{
  "num_hidden_layers": 11,
  "hidden_size": 160,
  "n_experts": 32,
  "experts_per_token": 1,
  "d_expert": 416,
  "d_shared_expert": 0,
  "hidden_act": "squared_reglu",
  "moe_layers": [3, 4, 5, 6, 7, 8, 9, 10],
  "router_score": "sigmoid",
  "normalize_top_k": false,
  "routed_scale": 2.0,
  "balance_loss": 0.0135,
  "balance_bias": false,
  "router_logit_norm": 2.0,
  "router_bias": true,
  "scale_expert_input": true,
  "init_std_router": 0.0127,
  "lr_router": 0.00202,
  "vocab_size": 5660,
  "norm": "rmsnorm",
  "norm_eps": 1e-06,
  "tie_word_embeddings": false,
  "optimizer": "muon_variant",
  "learning_rate": 0.00928,
  "beta1": 0.9,
  "batch_tokens": [32768, 65536, 131072, 262144],
  "max_seq_len": 256,
  "train_tokens": 427300000,
  "max_steps": 4557,
  "dataset": "wikipedia_en"
}
Below are experts of layer 6 (counted from 0) of a mixture-of-experts language model. Rows are named gate (a neuron's input weights, with its number), up (a neuron's input weights, with its number), down (a neuron's output weights, with its number) and show model dimensions 0-79. Each number is 50 + 12 x the weight over its row's rms, rounded and kept within 0 to 99.
Before each expert's rows: a language model's description of what the expert responds to; "comes before" lists some tokens at least twice as common just after its tokens as in all text. This comes from a sample of Wikipedia text that the model never trained on. Tokens count by the router's weight.

# expert 17
It responds to: Subject pronouns and auxiliaries starting a clause, such as he, she, they, who, has, had, plus line breaks ending table rows.
comes before: "|", " was", "-", " been", " is", " had"
gate88:43 52 40 57 62 33 58 42 34 57 27 55 46 55 33 65 41 64 51 36 52 29 33 60 39 62 64 39 35 39 62 67 55 67 42 39 68 55 44 58 36 48 64 63 70 53 71 63 56 52 69 53 68 51 40 53 48 51 48 61 29 43 32 42 70 50 50 49 37 59 60 72 30 63 40 45 69 51 46 48
up88:69 57 34 40 64 46 38 64 45 47 35 35 58 71 35 52 39 54 59 49 65 47 52 37 48 35 34 42 60 53 68 64 60 36 45 39 52 37 69 56 38 38 64 50 43 39 63 66 34 52 50 61 40 59 60 56 46 58 56 67 46 64 54 44 39 34 61 33 51 30 55 34 55 56 30 54 41 48 30 62
down88:55 44 46 37 47 60 67 49 73 66 56 52 55 40 33 50 51 66 54 82 61 62 78 30 41 56 64 58 62 65 69 36 44 32 28 46 36 46 37 53 60 35 64 37 50 35 43 49 69 61 69 42 42 41 44 46 40 53 50 33 50 56 43 65 37 65 39 41 63 47 42 41 29 58 49 37 54 58 50 49
gate89:38 46 53 37 39 38 51 35 29 64 44 58 43 49 54 59 36 34 28 37 82 44 56 16 40 56 53 72 32 57 62 38 44 44 44 59 51 48 45 52 38 61 72 50 68 36 41 49 39 59 53 61 42 43 58 30 70 59 44 66 48 63 44 66 67 36 35 44 74 39 62 64 49 57 58 61 33 50 53 54
up89:24 46 62 46 38 26 46 33 36 58 48 51 35 46 63 59 39 35 30 48 80 51 55 22 41 50 57 54 36 61 68 38 45 41 36 58 51 50 38 58 37 58 62 54 65 40 34 46 43 56 49 63 39 37 57 42 58 59 43 70 50 59 57 60 76 37 38 45 69 36 56 62 46 59 69 58 35 57 48 52
down89:48 75 48 38 53 36 64 39 38 54 45 48 58 45 33 43 53 57 46 58 42 54 45 36 44 33 46 69 61 34 57 36 34 60 47 66 47 43 49 37 70 65 34 61 49 39 66 35 38 37 36 54 48 59 56 60 60 50 34 62 42 68 60 50 41 61 72 50 51 62 73 66 53 44 69 50 35 53 56 59

# expert 14
It responds to: Copulas and main verbs after the subject, such as was, is, were, became, took, plus for in census income sentences.
comes before: " a", " the", " an", " his", " well", " part"
gate6:81 66 49 49 49 75 58 51 48 50 52 47 62 24 42 75 56 62 57 53 63 33 58 55 49 25 62 37 61 57 47 69 50 31 30 36 51 42 47 57 61 43 50 52 52 28 53 61 43 39 52 27 40 32 64 44 58 72 27 48 23 20 54 29 37 50 64 78 71 33 44 65 59 62 44 63 58 47 38 43
up6:26 38 53 51 52 30 49 51 55 46 40 56 35 76 54 24 41 29 38 44 41 65 47 54 52 71 37 61 38 43 50 28 47 68 64 64 50 53 47 47 41 57 53 52 52 74 47 42 59 72 44 66 62 70 43 55 46 24 73 50 73 83 39 70 64 52 24 20 26 64 51 36 37 40 57 40 42 56 61 54
down6:31 32 50 67 24 37 47 53 67 45 30 51 36 72 43 44 55 41 55 52 68 54 38 50 52 45 47 68 52 49 56 31 66 21 59 46 55 70 67 38 54 47 47 63 34 76 57 68 43 42 44 49 56 43 49 58 49 57 35 64 58 59 68 44 61 61 81 58 45 43 27 43 69 48 49 46 35 43 45 55
gate7:65 82 45 43 72 22 62 59 42 62 50 45 50 45 62 58 33 60 61 58 43 58 49 47 32 42 64 46 35 56 73 24 41 38 41 53 59 08 39 49 42 68 52 35 55 56 44 57 62 78 45 61 43 56 39 53 55 51 37 45 63 58 64 31 58 57 36 45 57 53 80 45 41 50 46 50 53 57 49 44
up7:37 19 51 57 32 82 30 49 54 47 48 49 50 57 31 38 67 38 32 35 55 42 56 55 59 61 41 56 68 41 29 75 61 54 62 52 39 92 61 49 58 30 45 53 39 49 53 37 41 21 50 27 59 50 64 41 42 39 62 59 38 37 37 74 37 47 56 44 50 40 34 59 59 44 54 50 57 43 51 54
down7:47 35 74 55 58 60 40 40 46 19 48 49 58 49 48 55 87 67 68 63 68 44 60 63 40 49 50 49 47 38 56 64 68 60 54 36 42 54 48 45 37 49 66 40 42 62 57 68 41 50 57 44 62 45 45 87 52 38 53 44 52 38 26 44 46 54 43 37 69 57 55 42 55 55 81 42 24 66 57 21

# expert 23
It responds to: Table cells, separators and line breaks in sports statistics and career infoboxes, such as Apps, football, appearance numbers, W/L results.
comes before: " |", "-", "|", " |\n", "==", " League"
gate0:42 47 49 54 41 32 50 30 34 40 37 65 41 62 47 43 49 53 41 56 33 61 46 56 38 46 46 50 34 65 31 49 57 71 41 49 47 58 60 57 59 62 63 42 44 41 40 54 32 45 60 53 36 32 43 73 52 53 55 69 39 52 30 28 62 54 35 60 16 36 31 57 40 47 52 41 39 51 55 26
up0:47 36 32 42 23 55 56 50 51 54 57 36 46 49 31 64 35 52 70 51 79 63 65 34 54 49 58 66 40 40 49 54 46 40 58 35 37 41 36 46 33 32 60 46 52 51 55 48 44 39 49 66 49 57 70 54 36 59 36 43 38 29 58 37 35 57 74 34 65 58 63 62 55 62 51 45 62 60 41 55
down0:51 51 62 65 48 50 37 41 27 23 38 43 32 48 48 45 46 41 45 60 33 55 45 52 33 27 18 56 54 67 40 40 43 73 31 54 51 68 88 48 58 63 51 40 58 27 60 35 54 58 57 46 31 59 53 52 43 58 61 43 47 63 57 49 57 62 49 40 58 35 49 43 36 44 67 44 39 33 56 49
gate1:62 69 49 51 39 16 48 46 59 66 50 50 43 56 55 17 49 31 67 29 54 52 73 39 49 44 55 52 53 54 62 47 33 51 69 72 57 32 59 52 44 33 50 43 70 44 36 62 31 56 49 61 42 57 63 60 78 42 51 65 41 63 44 47 64 61 48 54 40 47 29 43 41 61 48 57 43 45 50 57
up1:46 35 50 55 40 36 39 44 49 45 27 50 61 42 46 47 61 54 43 46 30 53 30 36 42 59 46 60 53 39 60 56 51 56 51 23 29 80 63 42 46 70 63 29 55 66 69 36 82 51 52 50 58 52 40 26 52 35 59 56 38 44 46 52 40 50 61 26 52 54 64 71 57 48 49 55 67 43 39 68
down1:39 21 57 54 48 59 59 79 56 62 50 55 66 22 41 54 58 59 41 50 50 68 44 64 59 40 57 24 57 55 53 54 52 37 28 52 55 52 34 60 46 48 44 43 37 46 70 53 50 46 32 53 50 66 44 66 46 38 40 36 34 56 50 30 53 42 72 61 64 48 83 45 50 66 68 54 53 58 38 59

# expert 0
It responds to: Pipe characters dividing cells in wiki tables of sports statistics, election results and medal counts, plus semicolons separating list items like RV; RV.
comes before: " ", " —", " .", " Total", " W", " No"
gate12:59 41 40 51 68 42 59 63 52 54 43 47 46 54 54 61 54 37 49 56 39 46 40 71 17 60 42 55 54 42 59 53 39 57 59 20 31 80 47 56 70 57 46 48 34 55 40 65 49 53 50 67 41 44 40 58 45 53 53 35 78 31 50 43 44 57 43 66 53 49 32 69 53 46 43 60 49 38 58 39
up12:59 64 53 44 54 34 66 50 43 49 58 58 52 75 56 45 59 56 41 32 54 54 40 60 47 50 44 50 45 30 48 33 59 34 59 23 41 54 50 60 64 61 51 61 52 60 46 60 69 44 50 69 53 48 61 57 49 70 34 26 41 39 44 38 55 54 52 63 61 73 73 63 46 61 40 52 49 46 72 51
down12:46 61 52 28 44 43 66 55 54 41 34 40 61 36 47 43 27 51 63 34 59 64 55 59 50 21 63 41 44 81 40 50 59 57 53 41 32 51 56 72 64 47 55 62 54 49 55 31 40 55 50 33 35 69 64 31 50 19 56 42 55 37 48 42 39 59 26 46 48 42 69 44 50 46 38 44 74 60 43 47
gate13:59 51 47 43 50 41 47 54 66 46 49 65 61 60 68 66 55 27 57 88 48 49 49 51 63 44 70 42 27 52 67 21 54 66 48 33 59 43 56 40 82 40 65 43 53 42 16 42 45 37 34 57 57 58 39 45 50 53 57 47 65 49 54 49 64 40 54 55 44 50 60 61 55 42 59 44 44 36 38 28
up13:31 44 36 37 54 55 32 43 50 34 39 56 39 73 38 57 52 38 53 65 37 33 43 37 62 44 67 40 33 31 53 43 57 83 72 61 52 41 52 57 55 64 48 63 47 58 32 50 52 52 58 40 49 49 57 54 50 57 64 46 48 61 70 52 64 62 53 56 50 14 40 45 62 68 48 66 54 58 30 70
down13:41 73 36 46 33 49 48 59 52 49 74 32 45 49 36 42 45 72 52 64 34 47 55 55 42 52 37 53 69 42 71 65 59 41 50 40 77 56 63 42 61 41 48 39 37 45 60 34 23 26 37 53 50 42 60 38 40 61 63 62 68 66 24 58 60 51 50 39 45 44 54 49 56 73 43 58 73 55 31 39

# expert 11
It responds to: Linking words such as and, of, including, without, with, and commas that join list items or attach a phrase to a noun.
comes before: " the", " a", " his", " an", " her", " their"
gate0:37 63 51 57 45 59 45 44 32 29 58 40 39 39 65 65 35 58 50 64 50 36 61 50 42 34 37 24 53 54 45 67 56 45 61 75 42 49 50 40 57 78 47 51 62 67 59 56 52 56 53 56 45 31 49 63 45 41 63 57 44 44 42 57 42 47 58 55 50 64 52 57 57 47 26 44 34 50 62 47
up0:41 56 58 36 53 52 36 59 48 44 48 61 45 67 68 59 43 54 69 43 39 54 47 35 40 60 46 56 45 50 74 65 44 43 57 45 49 34 61 57 57 54 62 43 50 52 58 27 32 58 41 59 56 38 46 33 68 59 54 70 49 50 70 47 63 31 32 69 47 49 64 51 48 70 33 67 40 42 67 64
down0:47 60 38 39 37 54 55 49 58 56 65 40 47 37 50 49 47 38 54 65 47 48 72 47 64 65 92 47 41 94 57 49 61 55 49 99 54 63 67 53 71 52 45 56 62 40 49 64 51 56 58 51 42 48 78 74 62 50 59 44 44 39 34 47 41 50 41 73 44 47 49 51 50 43 42 55 44 57 61 29
gate1:62 31 20 70 49 58 45 66 46 56 39 64 67 29 68 41 38 52 32 60 48 52 50 68 60 47 49 47 46 54 64 48 44 50 48 32 55 52 47 42 46 51 62 81 48 72 45 48 34 47 52 54 53 49 65 44 82 43 64 53 54 51 53 37 37 40 39 34 61 41 56 51 43 70 42 53 76 51 45 56
up1:55 31 24 76 46 64 38 63 55 46 34 60 54 30 62 38 41 58 36 50 48 52 44 64 54 64 51 52 44 50 55 44 51 54 49 31 61 51 55 35 36 34 51 73 40 69 43 54 44 45 45 64 48 44 56 49 64 37 66 56 53 62 41 51 40 35 43 40 66 32 50 43 36 66 38 59 75 47 45 46
down1:39 37 61 36 31 50 65 67 40 49 62 51 59 55 64 43 56 45 60 44 64 67 50 38 46 44 36 49 62 45 38 32 51 58 45 52 82 31 50 53 29 38 67 46 30 33 59 60 62 48 55 43 32 50 66 49 57 37 57 59 44 54 46 65 51 58 35 55 53 53 34 50 46 38 51 67 60 63 55 55

# expert 16
It responds to: Plural and noun endings on words (s, es, ions, ations, ers), as in passes, locations, scores, and the s in loudspeakers.
comes before: " of", ",", " and", ".", " in", ":"
gate0:35 61 77 68 51 29 47 55 51 49 57 43 57 75 51 50 58 49 52 43 35 51 74 46 41 45 26 67 68 33 49 65 22 79 68 50 54 56 53 55 53 29 29 64 61 64 49 59 40 56 44 50 66 49 49 43 59 34 58 82 31 47 65 43 52 42 36 65 67 58 60 47 47 37 33 55 24 48 58 45
up0:55 79 58 66 59 54 38 43 54 60 59 30 42 59 58 48 61 36 61 49 35 36 56 49 53 44 65 66 68 42 38 53 32 48 41 44 58 81 43 84 55 28 45 44 53 58 63 59 33 17 50 64 46 55 44 56 60 51 37 44 43 50 61 67 44 54 43 55 54 64 61 64 50 53 28 48 47 30 46 53
down0:73 44 32 67 39 46 35 46 43 47 40 77 52 41 62 64 41 42 57 60 38 54 52 46 69 48 49 52 64 31 39 63 48 43 49 40 42 49 56 42 58 37 36 52 47 66 33 59 55 36 15 49 47 47 50 69 70 40 79 40 41 38 45 54 33 50 45 48 56 25 52 36 58 56 53 36 39 60 40 37
gate1:41 33 35 50 39 72 39 26 55 35 42 37 61 58 66 46 72 39 57 51 51 35 74 60 58 48 57 35 45 53 38 35 60 42 41 36 44 72 76 22 48 62 62 56 55 56 46 34 56 70 55 43 69 55 54 65 38 48 41 70 51 64 68 62 57 48 39 70 50 45 72 54 29 51 55 53 50 59 61 44
up1:57 35 60 59 41 67 35 36 33 47 58 41 52 46 52 31 69 54 40 56 63 60 64 44 51 24 34 43 63 34 35 52 28 31 58 42 68 63 42 42 62 43 55 57 56 61 68 47 32 58 37 43 58 59 35 72 39 64 70 75 61 71 53 38 61 59 34 45 49 68 55 71 66 48 40 66 44 56 42 46
down1:47 53 33 59 45 41 68 51 60 54 53 65 51 74 59 58 31 76 55 51 56 62 37 50 32 68 25 54 54 50 29 52 57 52 33 63 34 64 44 47 52 33 39 70 49 46 39 62 64 44 47 72 52 57 60 40 32 34 48 48 49 54 63 38 43 42 56 37 44 39 71 39 50 60 35 31 35 27 25 48

# expert 3
It responds to: Verbs and participles after was/is/were, such as said, known, appointed, believed, and un- or -ible pieces in biographical narrative.
comes before: " to", " in", "ed", " by", " as", "%"
gate0:39 47 29 37 58 59 42 30 68 33 28 58 30 65 44 43 62 50 51 65 19 57 50 60 50 49 35 56 55 56 67 41 41 38 36 61 51 69 51 45 55 30 36 33 37 62 50 41 70 52 61 40 75 43 32 45 28 39 27 29 68 77 33 35 57 39 33 61 67 42 49 55 46 59 61 63 48 38 59 70
up0:62 72 46 41 49 54 40 63 26 33 66 34 30 55 47 33 36 45 47 30 30 63 70 36 51 62 64 38 40 73 61 33 55 54 46 70 50 57 74 77 41 40 57 41 58 40 33 35 46 43 43 60 34 62 40 31 61 61 61 34 51 51 49 65 64 43 41 58 57 38 40 39 60 60 45 61 51 58 52 37
down0:47 37 44 72 45 51 55 70 60 58 36 78 75 41 17 44 39 45 48 30 28 44 48 45 57 35 34 45 41 57 51 47 44 57 52 52 52 43 46 56 46 44 54 37 46 60 44 31 54 65 38 62 64 33 50 43 47 44 29 62 62 68 59 28 61 71 63 70 46 53 46 66 28 50 69 63 44 50 43 55
gate1:57 47 54 44 43 33 44 50 51 35 53 53 32 64 45 66 35 57 64 48 44 49 56 56 33 64 45 54 43 45 58 40 44 44 43 53 33 69 50 54 43 62 50 52 73 34 79 59 38 64 50 46 43 38 65 46 65 53 69 62 48 46 74 51 45 29 61 46 39 16 57 38 52 59 57 55 38 46 61 81
up1:39 56 46 60 34 49 53 48 28 71 49 58 60 58 55 74 63 35 46 56 63 48 72 50 41 52 51 53 61 54 47 41 67 38 56 62 41 44 36 55 44 45 30 60 38 57 42 64 60 50 42 58 55 33 59 65 51 51 49 54 54 37 48 66 78 41 61 58 55 51 31 53 58 40 29 52 58 51 56 93
down1:58 46 64 50 48 63 39 45 45 51 47 49 60 50 43 48 85 47 50 61 55 66 63 27 43 53 33 54 39 56 56 31 44 32 48 54 47 52 55 54 48 59 51 48 58 49 68 62 25 90 79 56 36 61 41 52 62 46 33 28 46 44 53 55 20 49 57 49 64 68 19 36 48 60 48 57 45 54 62 59

# expert 10
It responds to: Single digits and number pieces, especially a year's last digit after 199 or 200 in citations, climate tables and charts, plus population figures and track times.
comes before: " |", ")", "–", ")\n", "),", " |\n"
gate0:45 49 34 46 55 70 55 35 49 45 43 65 47 56 59 47 34 32 42 57 59 66 53 47 53 63 36 34 57 70 74 57 60 46 58 53 59 75 38 46 61 43 49 59 58 37 61 36 52 35 60 42 69 59 40 68 35 32 59 66 55 59 47 28 63 49 55 65 38 59 46 81 50 31 39 65 45 50 51 63
up0:47 55 50 40 45 58 69 57 61 33 42 67 48 28 52 42 33 36 59 62 49 73 64 42 50 63 36 35 63 69 46 57 41 32 65 46 58 66 65 67 45 47 61 48 40 33 57 56 65 30 54 64 48 47 47 36 24 35 60 56 32 62 54 60 63 33 37 53 42 39 59 71 33 34 46 64 46 50 58 41
down0:39 55 64 44 57 56 51 31 56 54 51 40 34 39 52 56 46 41 60 40 53 46 56 58 33 51 32 54 32 59 51 65 59 50 45 41 65 47 35 45 50 50 56 60 43 49 53 67 33 65 63 49 63 73 74 51 65 58 48 51 62 46 60 56 58 71 53 59 76 49 25 47 56 28 28 45 37 61 66 53
gate1:67 52 32 61 62 52 41 71 41 57 44 51 54 41 64 57 31 24 62 53 60 52 57 44 62 47 40 67 27 31 33 50 74 31 67 39 50 38 44 63 47 69 61 36 56 39 54 67 38 70 37 66 56 44 62 37 59 53 38 39 42 67 56 32 68 63 60 44 41 63 56 46 39 66 79 35 51 45 72 46
up1:58 64 46 35 55 49 68 56 65 44 63 49 55 38 58 60 50 66 43 45 59 30 38 59 50 38 61 40 29 64 66 34 46 68 38 62 36 52 35 45 43 56 51 69 55 45 34 30 40 49 42 62 64 35 37 45 44 32 65 56 42 61 61 35 53 36 54 42 40 64 28 37 58 41 65 38 49 33 51 55
down1:64 42 64 31 48 33 60 22 44 67 31 49 54 39 60 30 53 70 54 44 47 58 38 50 55 34 43 46 62 44 39 44 49 38 48 37 49 58 43 53 26 42 36 74 64 59 69 44 68 60 55 32 62 70 35 40 50 53 67 49 53 41 43 76 52 83 60 61 64 54 56 35 69 46 47 62 71 41 61 69

# expert 24
It responds to: Final digits of years after 201/200, month names, season, week and summer, plus scores and date ranges in sports and event texts.
comes before: " ", ",", "–", ".", ".\n\n", " of"
gate0:59 63 44 44 53 63 49 27 34 62 68 41 61 50 50 53 46 32 54 50 41 49 40 41 66 67 53 69 49 55 55 59 34 41 41 74 50 39 49 51 36 36 36 43 48 44 26 43 45 32 63 58 64 51 34 46 40 60 57 40 39 67 63 36 39 44 55 53 74 42 37 52 40 52 44 47 35 50 43 45
up0:43 41 42 38 56 77 54 27 34 26 77 42 44 48 46 57 40 29 46 62 38 41 48 38 46 65 51 55 46 52 47 73 35 48 58 54 61 45 53 54 46 47 36 43 36 53 50 45 50 35 71 54 62 55 52 80 35 67 52 38 33 58 36 38 49 42 38 24 66 38 52 55 48 56 45 65 28 36 53 52
down0:63 62 42 53 25 47 55 42 73 40 49 50 58 64 40 55 28 37 51 50 66 30 26 64 70 56 38 62 47 58 65 65 39 62 52 44 46 55 58 72 46 50 56 41 38 59 61 66 15 33 56 48 44 75 42 61 33 60 56 47 47 67 60 35 38 51 58 58 83 35 44 47 65 41 28 59 47 45 51 78
gate1:37 51 65 28 49 55 45 60 57 47 46 27 42 49 41 42 40 36 45 44 56 66 45 50 50 41 86 37 49 59 45 48 62 47 60 63 47 51 44 39 74 70 54 64 39 50 26 40 54 36 64 58 67 39 41 38 55 54 39 52 65 35 45 71 33 41 57 67 37 35 52 43 46 15 67 58 48 46 48 55
up1:37 48 59 42 44 55 53 42 56 40 47 31 40 88 38 49 47 33 60 42 56 44 49 65 56 44 76 50 49 63 47 76 65 59 49 39 45 66 53 40 32 59 65 49 43 41 25 39 56 48 44 53 54 62 45 53 52 57 50 58 59 59 46 79 18 31 63 53 52 51 38 45 30 35 23 28 44 47 49 35
down1:56 59 54 44 58 67 43 58 51 56 63 45 46 56 67 31 51 47 47 61 26 53 55 37 49 28 47 62 43 64 44 55 45 59 64 49 42 61 33 56 48 49 43 53 30 82 31 56 62 55 55 39 36 57 56 47 39 31 33 59 44 47 44 37 58 64 37 32 39 49 56 48 55 70 38 57 65 39 53 53

# expert 8
It responds to: The first three digits of four-digit years such as 201, 199, 197, in date ranges, citations, tables and "In 2013".
comes before: "6", "5", "8", "0", "9", "4"
gate0:46 64 54 52 60 52 52 52 25 43 44 48 52 52 57 50 53 53 46 40 42 51 52 40 51 63 62 48 49 54 65 69 64 45 50 40 45 47 60 20 54 34 47 99 68 42 37 48 69 48 50 41 31 61 51 70 56 51 41 65 28 61 44 41 46 52 53 43 66 52 46 52 54 46 51 12 71 45 64 42
up0:49 45 52 28 48 37 41 50 73 56 48 41 45 55 49 56 47 55 42 43 53 43 57 72 49 26 42 47 48 57 35 32 48 54 47 66 56 39 59 60 45 36 49 04 39 38 58 47 19 48 47 54 65 48 65 48 34 24 58 39 78 50 68 43 63 43 45 60 49 55 60 53 55 49 53 69 45 65 45 43
down0:47 56 47 57 37 76 52 46 44 51 44 49 41 41 43 65 61 43 16 49 65 47 30 61 57 55 61 31 42 36 53 46 39 56 62 36 36 50 71 51 48 50 21 52 44 48 64 52 77 49 55 49 55 51 44 53 36 61 39 38 70 66 67 64 50 64 62 42 45 43 52 41 76 55 46 51 49 44 45 43
gate1:65 60 59 54 37 32 60 45 42 62 54 58 46 41 34 70 51 48 57 33 54 41 53 63 55 49 40 69 64 49 58 42 64 70 33 38 51 38 49 36 36 33 43 49 22 57 47 56 82 70 38 52 30 14 32 58 48 61 56 47 56 59 63 81 59 34 43 48 47 50 37 41 40 67 44 30 47 63 45 61
up1:64 51 57 37 49 50 39 27 71 59 31 50 69 40 58 47 67 70 46 61 44 57 66 60 64 55 48 89 50 41 29 31 64 40 06 47 54 47 59 54 49 25 35 39 34 44 51 38 49 54 47 52 62 30 59 58 41 38 54 52 46 55 46 43 81 51 50 48 53 60 37 61 40 79 45 71 57 44 58 40
down1:43 67 39 64 58 57 58 44 52 49 56 62 58 58 42 34 67 43 25 59 54 52 43 39 55 53 54 71 34 54 72 50 30 35 55 66 63 37 20 50 68 36 47 39 35 47 61 54 72 47 36 62 41 35 42 57 46 28 59 29 70 51 51 39 76 46 55 66 40 58 39 50 42 58 53 42 61 55 50 48